{"balance_bias": true, "beta2": 0.95, "doc_mask": true}
Below are experts of layer 2 (counted from 0) of a mixture-of-experts language model. Rows are named router (the router's row for the expert), down (a neuron's output weights, with its number) and show model dimensions 192-383. Each number is 128 + 32 x the weight over its row's rms, rounded and kept within 0 to 255. Numbers have three digits each.
After each expert's rows: "comes before" lists some tokens at least twice as common just after its tokens as in all text. This comes from a sample of Wikipedia text that the model never trained on. Tokens count by the router's weight.

# expert 13
router:129113115107130121171101146131127095121153149117102135095104167152159170098200092129130093108152145122148173137170176085157104193109129137159205128126109170087090119130144155133106103125192137143145068167160084100134176124104151120131150155144104187092163075156098127144128137115066146114124109188109175134164124055192116112113065142037131147112131120120147107094091156137121154155096177150171121151137083120151157135100126085161139124062130165110217149146148119109102160127118135130137087086153130089073144132145074181098157107141166159119149197181165141071153169138137093076
down3:247171185181160099076128169100155099208125101196125106093157160063098120124128143101090184136081113111125127172082141142119115131180116144122109178075131094124131093126128091109123114163094116168115108131093171114141139139083131093184087132178101135108079145108105169081079147157028067122087099106148191093165134198120178121133116088136096145116164196043122143116212133147171134133166178157102155233083084144136032125140125102172164094139093185077145102107155094098094093081107168168114134128109125087111153102077089100130139172163119109132146156085093110106112088120110096108
down4:080126114131114150128099152131107111195133138170132119111118130149155120121140160124140132111149130116160135167130152072163083133155131129153190128255139125143113000138110144116129112122155127132120130128140123132145156130147111134096130142146000132128136146160133115120120102127000123117132124142111125161161124151146130120108138116105128074140122093000139000142101137142154104120120115126134106226143129130132160109103101113122222116099126184147141116097118124137128139166137160153109140086118125135104129128121114096124125118148125192151131131133116158128126161112107115143
down5:247163125090144088084082069145157118152128086203121105136184159075068118139103156135114139182115188128125128150091149112100120199107162149138122121206164061115133100105114126144153090135137078141157151066096089070127117089068094105127162096140123126149090145117082150072079136148070144158055179151170117163134132191129091171155150181096145157152151158096111207122106161069194130099142189114104141129108070168159129084133109090138122103137114141097067106163123125088125081121169131134148138133121129144147171125104099112092169112076157123145101133106056113101163114110108147173
down6:225140083110131112109135141155075155097158119195153129151127112080088120119094087135124135175090152144067096135108133123125153144144118133107182105182146166128173071113111104140142113123100116165177154116132135115091114133045137055104078101143038076132090104146076127109116130083118095110115133100117120075103097191120123125140121108103090137124157174108145129134140145112121094128144061182114174138099147147075197107136126151153121119157095146102131140152180129077143083109148090109121136174195120131110068111128135100108117132123131102124191150151141145146167117149067121223
down7:091114070099118102149087101086064129115158106157086139113134161088133097076120140163102187170167172093107082129160129114163135121109145098127108099089136166139148126073117070170108131160148100162104138124168107164112142134108069121097174192134107127121139155190142163097177141136109152193133137075120145123139162091158130169112070103123128150113120066143145128116134124100108100054129092109053140131147136119094207118166122105124111094084144123145140119120142175107125165189125108045156070099080131105095156099126103144151141135078166176115193109170132144174201109124185097137
down8:073116125131122167130100142139092116188126138167123111122123125146148136117145159121130137115156123115162130164139153059138072128139129127141186124255124139147108000143122117121131104127151141137119130131144120129145133131132132129085136150132000145130144142159146114111101096134000122118147124135106128158167122127140128128105124131108120089135126100000145000149106124131145111122126115144127100219135143121130146114124098120137217115096120182134156126099141115143130144161135156165118133106119124115101123122126121115135116111151124190146136136139130149113144156126106131135
down9:052103100124145140125072137142084143160124102146116146135120113082153134141157157113148124105107140112127125151134139082101086133163145112159159137249147104149145000113126139120106142119169162163109138123127114113132128161144109100112134127117000146144147076122186120119103106079000125108154136149094133124167115113110110130092101097115123149106127123018135000152135135136122105082147113166147149221157152138094152130123091132128188129110117192136162112165140105114138141120108134172118150098161117110133154125119124112130098137092137182127113128137139150073172136111097144111
down10:105118156180032124118157151079098112117158160115163173144120137087162132158138175094147103114097130067148058172067102166117144080129086107119175154098129107139183142098093105116181103162143154115151118162106125098099191141085152146197179185104112131126092125123055191107205173105136123105096084129137153074109153169164135178084109079164152065127170130125071109122034169105108129126094099130185143130144113138149182083056081115155120150098123130102143085103172120161122107138118095076139121114136132126113096105144077140138086104177138169136116181148090083171159136127145126133
down11:131092139070127148145107134151142129108148098143096139144091054120060136138112150059180148125120121123141080171129095123111100105113099085147166101098130140125136177161093129128130106065095176186164141098141132201163146120113157109087137094150140121170067091077088096057095154161121128141087104092091183133136112149094111116190158153075130096130120120121132030125127155098125097157098181149180183124104130110168139137135157180086121151136182125091153159086172071161094099095110115079159132113134115148131118096128089129155120153098139129149122123068107143070135124107106106149
comes before: "\n\n", " The", "| ", "|", "-", " He"

# expert 4
router:130136150133160113149136119083097124103078118138134171148103097125142114117167171103159112145092164080116090192113136141062133082142105067119083157122143147141134123217119097158126189123114119115106117080128083140127141151149107094086132125146158167108173102128137154179070110163146121117129157091092122066123138084158061113085118083147135150107178130101150115164118116113051150101151092222112132140112177098198116084082101201181120138142129134115165119108101175128124173139165134121142062124095177122124067117182157131158058109131098110144152108152160168161139085183103161110
down3:059121166148089138183135197143132133185097178094136104096144137110120146081089092103101141168125150139118137104102111071152154075117116094125170113120186121144133129157176055148114141189060103128127146116162156095141089124105168193107110064099095184112150133133106102111121150117129127101124096121132108107121162125103155088143108092112174104116119136126117107117156125076148154150127137116112089149141089191116126147101138160113140129122144149102153060172120186143136124145132121087151106138072151162121162144131177196118114099134093087135153150104137140167147181141148152159
down4:138116106108075118095107101120073133122129118102112156086146130146108147134119146102108145157064162150082119171147151110051169141096134085125150098082158094190139128157176122112158121077132112132114158150107132169161091138102141061115085196164138179119070145144106158122167112220116125111104133115104181125132147161142077126165122094193161079125157139106148152116137123150164081125131083092080120117052175108182062173143157165108118149154083134115121147091253094069159107158129083100074152172155143144143109071082089089091112157158125162131137159169122183101118109120135145188
down5:064164129134143069092136195149095128107137107179106100160129176087073081117109077107130136173095112153065113131125101111162162070180130141126138137167058095129148105117173110156120227119120094132148177128176130147142111170105110122152159139047149078162093108094109140157163159122110130117092167183144137158115138125125078132164191126107169103120118100135178097173203139167080208126107078127128156116088147169115197177158084139113125142103166110051102124150206096152117125163153117108114152164141124123101136124122082170096074113116125153115094126170076121210128148112134129150
down6:116085169138104120157157093152182162135102116126116140131101104109133147084129145122116098133164114093131130142144090135144147172129109190122122164152098089098155120046152119166133094095174137158154109127135056113100171092123099058110133135116096135136057139081143094131078121112116099146147119139160105120166091124160088118132144141099213150095100130143097149103126195114122099133194100160126084110084156147142096061087071192152161101124104117169129124179146113040182130069102110154144114136181116176144163079118089096093150105121197136089110150145104146094118142154110207173
down7:147124065109168155072158137163147117128101113093086096135137068133122128066083130131139078107189128121138102182100149104106083189172150142107116143124121152165050091136125153124146163121124152137140096125126106135167146116133116131103092120126098210147199153143169161073147145096088111106115108145118068071116168080158079155100098100100104168127109089140140114063155154124144164127137118151178118152114118114115154173112171121124117176173178131179086232141117099097089112098081148153188069204147102094102144168143096095128206107079126155127121196165131139051112147080144212122
down8:156149132167119050167068156090112153171212083158110150152127165119113183143104144141133121217076199145099142160035162088096083134103148083136082134080127140150096141160099125173143116161135153143135161173131067175110179149138113160111185235133146143069116101101166172085173081134100138140162146115152168140124116148172176102155095136166144136203183127140121091110120139074146163125164108137153143128168164085155121103185105118104112063137105136103184094153159136154116155086087143094125135126108139127126115129104143146135131088102126170135152114131123159135091060104183148139
down9:073091133111030101101199057113177182149079175093105142097159138136192166184115096111100156126118110089108067114142131159198144110152169155137145130100066148189113100184134152114120138119159096115157147118109122124151130162125134132120123098108157109154077101196130159163180174140161125129137147097096123149121163096129050077085119123177100147145155155110135084080227148123145105128130045165108076132090160097127113082105143112148146086099152130072131155134198164148049121121172130131163145144085079119144135095198133101131118094142139070084155109182157115093084154164098104168
down10:104121169074189136106139153105122120121187143146072113183149141140118119111114151117147160168116162073128101147061174094099122118141106200141157162164082174161135106089190172158154122140086114114120117148064036095159159073091154114144156114141082140131183082182108142073121157151100142136098160140127176172167086074123155130108129133121163133085060123132065125131113136160168180110163168137128111136094129117104116114170096059158132105129165151149152109024119104177151148131152136149092097122105158151153087051101100176121101102109096116143142087101120174110130082046143112136
down11:130065156138116120173153042127154141156128147138147093091157100113121100139170132138099159109123107139167187176174124158169170123102106113135126084084093134188117129091130154126087154156118105106188066095133134088179112155159110072166164148111110162187117083094155162120113100173106090180164129088135152153169155162113125142071070166147139127116079111131159076092139144112117070212150135149152158114169165137139092109099132119132130091105083126119140175142116104163128114199148165128138107148135110127183172168115107134077163156082111062174159074186105168112131111191127100125
comes before: "\n", "\n\n", " P", " de", " G", " V"

# expert 0
router:109202136134129085114105097208175148136075087157124113102113142063170115133169142217100104166193170079047082028126170138135207153110179090134163152141155140170064130165140098135113106131147099058044151138114115088117124114117160117131121168064115111066156087167092115124158155130120121156099105106120150102110112121170133170143109232141087160187195087137139111127138112107129150137092154151171176132110070091129168163143132115104117124053141133141171118106148090156148162067132135096134151124121134155095142065155107119109070119150068130121091157148110091195132161144166188143
down3:097134151184191140118137147088159130157128130080106148128152120104085185164158105121134138124152131140041099128066092112140126139127128114165130103123128153192142119122079143098082069134110132140118100142129176096166069104105188141108126157095116139158147102126134099138126171104115172182099111174108076114126117115138114137140132076156133122165130073112159102157186139106149129139122114129132099131130112111182157104206130102084108079107127137108157123133122103149055077123155137166116180127085165161089094145147083180131187150146167108125115086146087169070119148103172083145
down4:082111180170109061134096093101173110076140098151145154099115160147116136105126148173119130132121142112120110207082183123101160106124197149153144145105163117077136079136133086176102134155126188122122125131126105108155061081093183132135140148125070110152195108178155137092128117080162117175133088143117119130100140120144118141112124120185184151061144145117103093166089112196150127145172086144138105161130102093185166093147157070119142194138139116105152145107114148133127155133122125146135151138077078106141147130190100132105117151128190143148140110166125068113121117164162101170
down5:082141160174109180161167113141157132143159159084115133104141080172106088096167102178150176081123108111064119161164088147103155086202099124161154149139104179087130147169145094102111163116146176145146172130177108153166164143119141180058092159097108129130142138121134137160136170054147162131141114103153159101127120172170139131109140088149105102076132142157168138125142151141149115096144118110184137142133164162102159122113091103126123094137128139119164092121100104137038132046067124144129204153133064125093115153118039194100127147164104083155074106123126111163149098124116152078
down6:040126153112054111160222091166091173113114138079073113117184136118069090167192096113134121160165160178097176090156153090095153142094098116164160160118111095062103126117143128128150160115092137126137133129080190101086137114152102110169122162145119152216101110157175110113181120157172052093167134172104116183118124124179138092133127156109091135118163132152150144138088124154099185113114174138120180126146170181112131086096091091083116111179128118109124127105187175163131096130170086152129072112091069153152117141153155149161124135126068159117079079165066179153112092137174113180
down7:021126094135175135172152133103083159145138134120126112147080150099125092170142144112147173118119087101103108144140133136124126080191141161140162024137145139142167091148104133128119081132086098162061098123171162176171070069127124141116170145074126193165180123120143102126113170065091145068151141144060116128115123103172147165101099185159097134066134114130131126124108120092094116167106182202147126139097151110143102100149115114085129098061142125053140125140161140082157133114155109156172151159119158161083172143139094127169115137135132178100156127158129123122114137122150159128
down8:069128064115143180104125050126092122145137085087123207133156092193106170157182183125090183149164072143150125140167134158135134142175163184145187081150103064113151087141094101094097166187155113103142131169135133137170139114142192106147121117126105148108116169120137094142150146132061119058136104128070102154118145159114079178111108208114139064132156088140114095079063107126115147158136142073078134139130133133144085098119116119085116113048084121090094166104159111202143164134115105039136140091108176163080137159115151165087132133141158111099176128180132122138083109144117062154
down9:106173115199163144089115121102094122101215108147118141170150128138090084094120082128136150130096187130147134041166132143102155136160138068085086103120122197118129138155139147151126020185115107101118133112115161180103110077107116145133119158141112127148092130147139070104133118176126108159110045093099133154117078085132127178182191162080149141131122078131180112157177105126104174146112104082160167146074107109128128126170186140093096160134165133084105128150176153121085114150115108132151141169173186097103116095153111173107162103123097150141112107193109111149143107078106156127
down10:014168149156123139160074075199127091116077106157105129060144097113163103160112098122125179087099191130114065116122139141086142151103106130088104138099118141130135086161138135104040197107115158142113102147180139157161117083171123160135168178099082135122113143080139038187116139146100133106091099148152146132115144152123091162127162136106089178110113136133142097154113125180134148151198137113150129122106153129121148116157173101156124125092100115153131186148150135145124170067133078107208166057127193121117106169108152168099125123157112178119052144077132121172130115132131138122
down11:121104121127098108093126132129154178166061116165124129157098118110114155149064140142117152070164121145153112133133108107170091162115124147126140190095149082151143161100082158082175118184110080100172163153208100152100140145111151121143129122157104122138122122111112183066116116132110141089140093089134119147105156103142116083167072123091115152126084135103104122103129200099121150126188079145137057129157145176177140163123094144115134170114129117062103104128098133120127137155099126095112103087161182122142102136114140129126092083115111084128151176102210137105091097094099100071
comes before: "1", "2", "0", "3", "4", "5"

# expert 12
router:131148125128100148071156110101138175082105126197112113172156119097116109116090188162104220084090099112157077117120090065090195086110067119110076125121134156113164140091123110094130066143115163143131097128149147176114149146176106071108071112128115111183149177116141141130087109185155120132126095135112186166110156121143129169126106118088163142095145205111183102079168122146191110024101134147119144158152135161099161162135161084123118097115156124125130101120137146173153167159096118109134067073163132089126147127175133079121146094125134138124119114094140153132145125142106102112
down3:152084120100176124070131123155147131098115133132188086115119120123062184158101164091112138156158142137120106195102138182146143130126138126051113083150126085115158128151150138227123130103132096074128124131177085054123112122147116150114173195143078096079138140147201102158103132116095059079109138094100074110144120133122183090199135098151156157086099140105144112119119136104112119152156093133088127131071095125091147097115079151140118169121123155124062153107060104116153138172131081123148112140139111124127105145079138162150144150148150117095104097119176085116088150155129117089
down4:148059130118076152127113113126171169107060059168165097153117201079129139086096179093050179119148168141138106099086103112156132141148108107134116127122133113117188137054135142124075154139041171149144142102142152175096075102175065108171127142109135064136113117145070132134067204101115114128139140126124156123125132106156168100153111095149127165082054080108165139132206085118107131161135139204074096139162092134073099135157120093082137123131130112145129112106111082155192121109090136116152151128123111139224151155157093111130168182151099180128128096092154100078088133133084109102
down5:123140075095165140114181114125114117159099135077095087150150139172136114109153190093110099128144092119118151163158060198132152151110133114079163144077203130111174146155134173142170129121105132037167137096133161159137152136118131140139098122087125115103122171123176151075088111108063169111101148092096074107132149138123114130113146172099148099125146077137189130119074129104221211173122147121131132142166070129158118131092118122142133145126118133120089127151135088173146147116089124140144147126086182124135145124184115094101165151144119171093112085090148143088103144103129156146
down6:103142167087153102108143138128183156175094149052093112136154119129104172045138130155148096125118143117255119137142100112098222171120148121105085137130169114130067096095175169169119160125060152105098108099147179110099133078180108114102164067127114115120105105100152146110179191066164125116126147181113080136125113132127144103112111123151085176093083167116131153144132131142137150145135164101167130125147133240134174158120073121096133099135126127106180151154096137140118160138086130117106198117182097124094120127191138118181163168162121097137108115102093160109129125141156094085
down7:119096190152087097172128118168132096105095094138130153149149150172102146124072073128093125170118177156122145124061148150111142113089181070083156117119087135183211132083117160145146145157091182143113119120129112133107110124119112147162092171132166127107111136219085115152093146193128146135127178093090135181140145124169123139158114123099122120182189090117156116088138122093136137072157083136103082130101150135095141094115070056084128162038141132172201128133044098102166137106099104077144161082108136105156152128128187136144117110140194143130127129171060160119157153140140092083
down8:077124157108121147113159126112119123184054116130094060136160142134130137184139125147121066152110101152145163094172096141117091130089122091128148120171109077083143142119124159122154146098080215126135102096100219126186123129188135126150166108087115148153112092230135120063140117154106148119173105118124144160147148170092151159182137077124150131148079109125168101184139123192164100138102108141112104151140184180087148099062124136115134151159132128101094148156141144161132071122133148190173156118112090166122174130100108120086115139136153095121102133125100158108115109099118168217
down9:069149126142156086194167120161111166163123137102134138093101126163117098113144066053149078138189155163066089122133163138134189094118119129157126133176115107144198113174083130153091098117132107146151132097141135075147119169174182124133079189188115119084081092133103095077154159119144095114169166108115154135121134116143146090158116188114110134210078123112133163152115138088071137108119131076109128125114120144133139093145132065143139171118110111133153099117143171151139140105163137120108071091125164180167143184112185155106090107150139106122103175179132124176161115120177128128
down10:061120111134146123119109149079110132059100177095108144154115166157133103094115149187091194133115097036135136163141101189098127145119132067164136084125136128116139141090106130105111185145104157122099108121111114153078111093078140156134159160156093111148093190068170099126109162110148158144129161115062146183119117144124104149122109100163127163093136144142111096120159157187125097108047100127142125140113162086126126125133128179124119117103112130138113105180118111165138134135112103109128117176156190141133102177111130162167158133049159146152102114127129044102095116116121080171
down11:085123109137132120111074129143122151174130134154134129182112145086139168133097132123061096091175167077112135149162127190169110121072091099079054164129055058109114119163133096130142105087073108097149052186136160147130160161159115099123151102121137141176160160142142132090130150121091094158194101125148119143120204150099137160179126150098131166079113116132145084141106141111173107089117103151157143142119158151172123073122185148125126109169189129124146091105093170201126078113154126097131188065073109130144076080111106153142068151139108120139100076123136164110121126091085190163
comes before: " | ", ".", " |", "–", ", ", "; "

# expert 14
router:152186096058129153124151068151146126112072078149104138155151162093117114102100102150108116086166158150134166138139199166163171198164126141098147158215096089176160133163162161141132121128100145156111204104189152092112129128124121115163169131142106124086130156162084078168129133179107113171127158120141075120154103125156073131114175087141123102158151144105149212107131133131156155107064112138106069120086083115153164141129120102099134119100147139067110120159136147095113079136175117147109163177157153174098109139103112072147104123086138149130143072157080139170063111132106169149
down3:066091120157207092103156131140107118105131099163142135125165095101109101115120062101106105137131111174173108143156180168160181174150161088144120106167112120105196074126073109085139125097124096142133150180148163108021095141097158134119069187115124117154086167110128121173146197135104075153118116089161102132141117118061157093146118103075169102122178092104131149136100057179117108100147170163116089126154128158096097183073107176157125119141166114103117180110103157130134114159149119128130143134177133152118097147144099158109171150114096098144149142149121173133195124116110095099
down4:098180088148173095091117100127063153086105077157079076196137066112188120142119117148143080102113167138152131060114127112155130166145096211093167127141100185114159132166136098142114153081131115132098163126178136152136092053091059069117149123135150131167127218086190156115115178100095086121114131179110129080124081086094133148139150085110095164120133086129081112178116117123127170084078178171161121092122121124143121126058167152137139094119190137095131122119217146162116095125090141069155077158119156137168125095144134129153096105091122129102214127145092079144113141109123120077
down5:138154087155115142155071105125134086148129124101129089096147081150027171156148132096092144156144153173144062109114168178086114114147088130132116091111077103119124139179074127122091135105131150080158188141136160130132119127066106067174135200152136148115197142162161089142105116140078144107120172128100085175115134075166122117190116105064073135185159082118151150144144123105072165138093149098145140172102092130125154128116132120166113152136090125085128156107195092134150114159156076101114093088180154087166139127064167126133073090206128129140089139149121109112118138121133072167
down6:121150119059122067143181127050119097077186152125154130172200116088136126088095152188179213116080114180152109119085088179084094129153131169104162117180119093149150159092154082156122120121144116139095118092127148177124092074086125087084174167085139137148140127125158108104165146134160165137131114116173126108122127157087111102166141101134108138120146143158155066088120082137133070107168129134112047136087100071092069092144076172165116121148124131076052120148153207139109100152153073181133125170158109139149099174145098141136182122172144104147071133091185072131179125126112082139
down7:160148075117132124104131090121070151164085127170141094145145118121090147139137141090113110143118100128189115145061203095115133161123149069119149157146130094107205060123079109154159139119082108176148190142106166106081137146094143120183148158094125139105149148206124148186122176147092090148126129100140104102116110100036147153162118046073197139115136105073134208090100095131132124108105182195152063144130136175157149165098094167176098158167193107102071131141140157167160135147133140141148140114172115105124093142160075108117160121067136162142161107117122108104211127136115077113
down8:112102103140127096179080131155076090112072169115089141124091131184124163159194156110161174131162112141070187103140085120160115151163137093139166135113160191143120139200143132139163174072169077152149098121135145124183079141121098046132112106154144175106167076112123148143142138112134163153122121230080187136133055123131138151109085112071069127110138119144180123134163120153176159084120169157075139121134158147141158170108137181101131168138157151129131126079040118152116096107129115153131084066084125130138125126132138154119144137159109114100084101146125182124101117130096181130
down9:079152129183093070127150079169115135139092178094086097120142020159131132107193143131080142122133102096166165185112137115127194131169125155159152112081118150104123082173175076090120080121109218116160160129105204121131126159145207147113153129119092188149047166096112112102149119106072049152144117112129072130126105176071100160137103135120129155126140133085120100129161137146180123115072125146144089170169113137114158133159152134078152113126135142155144149142156135140107092164085124139133113135107138095138189120059170134124156168134081099122162079171154119113156128107110097103
down10:151138135173082118130120167112084139109109074095143152096113135156036111176116064160104103123132172149107168137185119099151155084169119094139191148186096162094181137106177163160082125120104158131143134118070166130137108116171160142188122188112091097118129106134084154169130138105161089116142069113129087086117118161156166127091155103099124115145072158143125115201115102173150137167137124182195075132147145090062121154110143150153127131145149127178119133123097118148124073129105164141124172084190174157131128142139118105111116087125107093165101081143157095129116148062082117157
down11:170078129109118071110130107079117106140123193160127136138127154181152065178155122149149147141174141089132085073104117086157191133161190106092169090160084153151173103166150128085153133097137175088185134126137163129084166134128132105146124106137163159110097180181060109071097155108125151132121128143131139147123109094143114051205091090089167097122152089110158138085172131136133092155076109138081143142092162134126101132127145164117145120105224147106037177096173142174081135189131145120155158089070110127114120162092127096146138083094112169180129125156137122090101141173096066178
comes before: "1", "2", "0", "3", "4", "5"

# expert 11
router:140083107105109105112129144170124099120141204112136150132131070161153125137143131142148184155121189079130154065149169162111167086076156089085148146096172118147229125134124170122133091125192113121193097119162116120130109145176133119141191100147161109117140178063085174160107154130165148146145168151127154180150106225122132099103099118165168055079084138140135119192142129154169114112115102166074098128147174142118100189064113092103109153103163110144141093086183164089094150128124143171165093133122125156131134120112099211183140112133148083125156107102080119092127090120167198149
down3:113097116125115142116117032116210124104105128108137097042083140134151132123077189069145153098155083117117152119180151109167130124146155106142145147125129135126080107132089088139129118199154125093188160130079152136181115180154074151106121168105136159161129158132103113150140137145138181151176168087172076141120150090097108117017125158159133108140167103117116111113119109093132118183137107163117186120129113144147142131079188131117139163110128133116127157070168125159143133145157123136112110135109139089136093112112098151091151131167105067136098073179130149089146215157120114141
down4:094078180204086086147105134098151110107136130103145150126155085211116095043139143101105140100090127139030107094134152158139113064100139132096148116087070132125155115155142098100099128164192100056116139170035084121132095081149132110137132126200146111146108131131152172148189175156115116121103111131145125141119147106144077099142081140121130099114160105093110125075097122116151172128131162084086158111147038124115117041132100152147121151145108131143129088094184145128174144167113146139086130190187147128127145147139137127115117122112118142158111154145182113179065128138120103149
down5:103071185135163055166142173129105128148149107085164071125174115216090123119160165117147107023142106099165104142129147167212160120190129135119141168154120107132155139122102107101154082105083070123121051107118066120119117144108129137095178193189157139130099139142145175132088114122146139123137076163095094138147080112167146074079138105121058130144109106159127129087161142160150081164109084118062139157117145089128077111111136114129125141131084135124140147100178168112092158153106144117110095147092082160115089075111127175110190127129128123162096109144181137170141120164096141149
down6:123089119088123113132123142140145121097188128092079069105125139113121142153135127058151088127126125128106172108141151191115132149083142096144128171120137132106083141118060119183157170138163078128126147110113072156116113178114120090133144115111128065081156109130156165184147075137129108137130074143111129111133138098221129124237140136120095126132145200138136127171094071095126137130106128144128118156110106125071127139149161160119133168153122135100090087143109134089154146148067102063131130116164078099153092148127161089095210166103112083068143098088156167136174142134136160117
down7:136074150119172125089154115149150144135092140122135064131164108151107123130135105094106145136162085130133203061138106117139155123115062164100164115057132142092044137113125157129070120103130193137140133176224180109184101145097089106075126138108133104095140177200137162122137147150100116118170135108199130183128086113137140125145121128127140120172184156123105080120114130118107193087114175120110137123176107123091167112125128166065133118171164095146124161082139076110122138245122126083137098103140098118148204061112161143159129163187157121142132131135121152110110153093175139117
down8:100115146120163144105182065162079113100138101113127077084110121138146160146108165181112117066112113157146138080023136148151085087164136131109142064130127135158074139114101109111132108097189161133135138097122117086140151143104138156162128142057105119125164162138175139122098121097088142147108137084173101102149106109183177149150171154116153110117114097127189109168147121142104080129193124124101149133140138147140115130039131131187127082134152122105173168085122178108157131190175110105155139155067141179093108174156117078134126117168130122134183155163155123168139173143144176153
down9:117078120129142111116155081101200085130148167094104098100173032127201111106183094111143109150080124160137143080144130222124130069095145163105122087093108117102118118069129127141098158139117152113186113087083121161134154113140153090136110083163135147124175132190145141152179068162150079149140103062154089101102125120173165114190070148111145097137150143117083109116185105138122101154127114140141149127068135126125136138139150130127136088128189119135111181124152100127137076184158171111171117108111111118147068138137102131143139146130091149142180108137192103129119123123126137118
down10:108119206146109106155088165081150138145122125140093118144100119203126153115136138067133093109145117141086160081097106142120114088088131136131186107097114144118176145144142095161094084153167108110137112135105142149135149170132156136129138112140160086110055156085102108114117194178103115156103041149133182143120114111169107063125084140173159181124113100116157101188113114104126168135118144173064096104154075114137120062065160121133140139111127140080092092107142136149113156136099121135122094173130122080109141124092142184065052092111153152125152146128165157161091103146117180079
down11:150108160135173103135173014101174177133139099111095111171154095201151170128159104123137174095132128055108090098171128175092128081128087163106162105119119131082135125074167140142148107162110141152145161134078155057169166142136175170146150057088131169109107128165150131089183130159171139091127108135171159156120071170160155099071096083134171132133143114114102074128127158085076160143107141082103121108195098160099110152149118127094130130126142121142147134144071109126167107119183146092137150107120162080130143103127105105096044141171154096190134180063142095159126088097168130170
comes before: ".", " |", "–", ",", ")", " | "

# expert 1
router:185214076161110105111139146149082083152128160084092171153127144145120128109115082079146108140147130150105133180119104122169094144096083105161131086138170165136143145118177097181122115102175092147083079159160162107114131172170204177203128147088086134146143066143114091129166125076143145106126095123152134133105126096081173060103086116057136155145151100132082174112116149097095122113123118075217117142135136112131141111167107157148121128102106149114121109146133169152104154113110081140090124159200073099104175120160122127065204083117155122137138161166189095122132107082107081156
down3:067150147181157128125162150131180115113163059083135171108081124134135088137129118053125115128151117117172106099135171149124141120132089149079139108154147217203114067147096120113089123073041162154117124152186151086099109113153205133149124132082107125111098081220133058109127137046153150182165163108154100138163122137165140126152093157117159168153137142099191187154123131109105147095088099101149128168110170146123147127086080100155164153148100182115134092117064114181071159109164141093116091114103123144180148127209091151090096166159116126110083099147155122144121112141136130147
down4:122137150115089110203088094152158104150170113176130202130080108113176119146058129122110138138136114119173173173158072177139109117155146091165157168089097151134080080123091178088150133097102086121087041172147111112148104152145120184168143146165138099107147167146115180112171097052152135148132173155193098182128155077094143133100081118134137108137135167124102121193186145165115104136131147099132109149119089154146108113083137127093146044105134140118133142136099099168191144092110094168099101129161173135180166165142125136154113143124045114121132164126158118119082194105101103111
down5:159121114198107069138142105086140162082161112117175105199101067075110057097097131107125183188097114123078170166129169175164116134132099132160099155091109112143157101184131092139150135090140194124130124051138183124166095100164142140120129119146056130189132154175143156142116113161158102119127044116093108130105118070149141157052092078146113109096181084127076183124180134183168178185135127162178130129142130058118135132129159151154122137137160104088108137213182175153143140089091130122132137136077179166153152066125089125089134111117155121163134077173121174153104187119159177113
down6:164101120136150145164097090145095078128139180153131129132094106175173152151132067135084127174146145106153122079100142108080195160146154123141074125112131080161129105082114111071128156080167160121153136127106157077124100137122075137108145121163179160124127170087144105180149115136115139095087183156099171173162178075125109165092188100145122105094146116122104143123135157108144129155118159160092114123107165128187094127084089178125120079153124120145095125144115124147132172165171109123107160071111119127145121115158146057173107168150136144125127092105166057164082144205114182106
down7:102151162137134153134146137099140123141097097179130117096101114141094101107115170108066115178176132118086153078139089157108118162118078216105083101100091111145122109083067088140115152088170148129087106123113130161116110099157119107150129169170094105114155079205182122108122173043128134111142116073144069100094114109105168112101111109091166188163088097142188113133119188131172120142081229140132127137154192145116109120096086117150122117075068135167172120172146092170111113082105145135160119132101187084146160084143139188122157115168153156160122127142144175084109061096126181086
down8:095160169159091129120113124173141147124110081186112196127165123146100050161097100104103142065083159144072152088120057178113099137140085164145165085096116091169129127118103142181118157154117102114110184117132173159082160150068140147160124124114105068143167124074125131130125144160104124142184123117119140159108109146092131111064161195080101157091098144122112168127136094164144130142104091116131148153123164099105076148113143095119119106153121125105149099141109089162133093090082165109173161181122118180104139096137113115165062103153087120164096161177090143133101112108148144086
down9:139138135138133094127158144129137116060102087158160119133108077143160141133100160053175071128180103120153081185102041077123116176068095136165133170118180138097108154190143119153091111092123149148110168086135132135130091138144158087133146092141118104111143069126192173077184132020200100167179116124116173120123158100119112085121049127073163142119121092139116090174111133112132174140127099131099167106156109117139205110169077088114107097127123121174059123183121080122148150094200058088140156094148081153164104152159108120106096119078175113151153110110094060113105107145095152151
down10:096157099116123068165132139093159125090101128123107138128152116152183110122134176123146121116196132093163125164176119132116197128129131158105165127120110072155194121168074087081125165117127183109159179011130146174214104107160182150103116194123146134165136130173126079171091118145115090152146141173121135095129126131126127082106117117139128156127165115111040108165106103122093181189144165109162088135156122079192109129146132106105122093150130121129113133121142089099117092171121109131148150145100133164167111142170069164115125139133105164117132096146076091108072098143132124086
down11:115131106068142097081157199073149119101138055149151127104183118163145091102143085154109153102115167110139163124161095131124101148095132126090065180162090101131170100102076133102166084149068144131081131135129115150113121094181117109085112101174150148149092158107101189100083138165148144145121093181142153184110184109109139171141138094199141130135125113104140118167162125137144079181113136122154149139147177026119146173104197116128107158161132106118082168175119111138111030153163167110167114145060167135146108061082108152166088104102104074153134099158082158131068162107152114124
comes before: "| ", "|", "-", "\n\n", "- ", "The"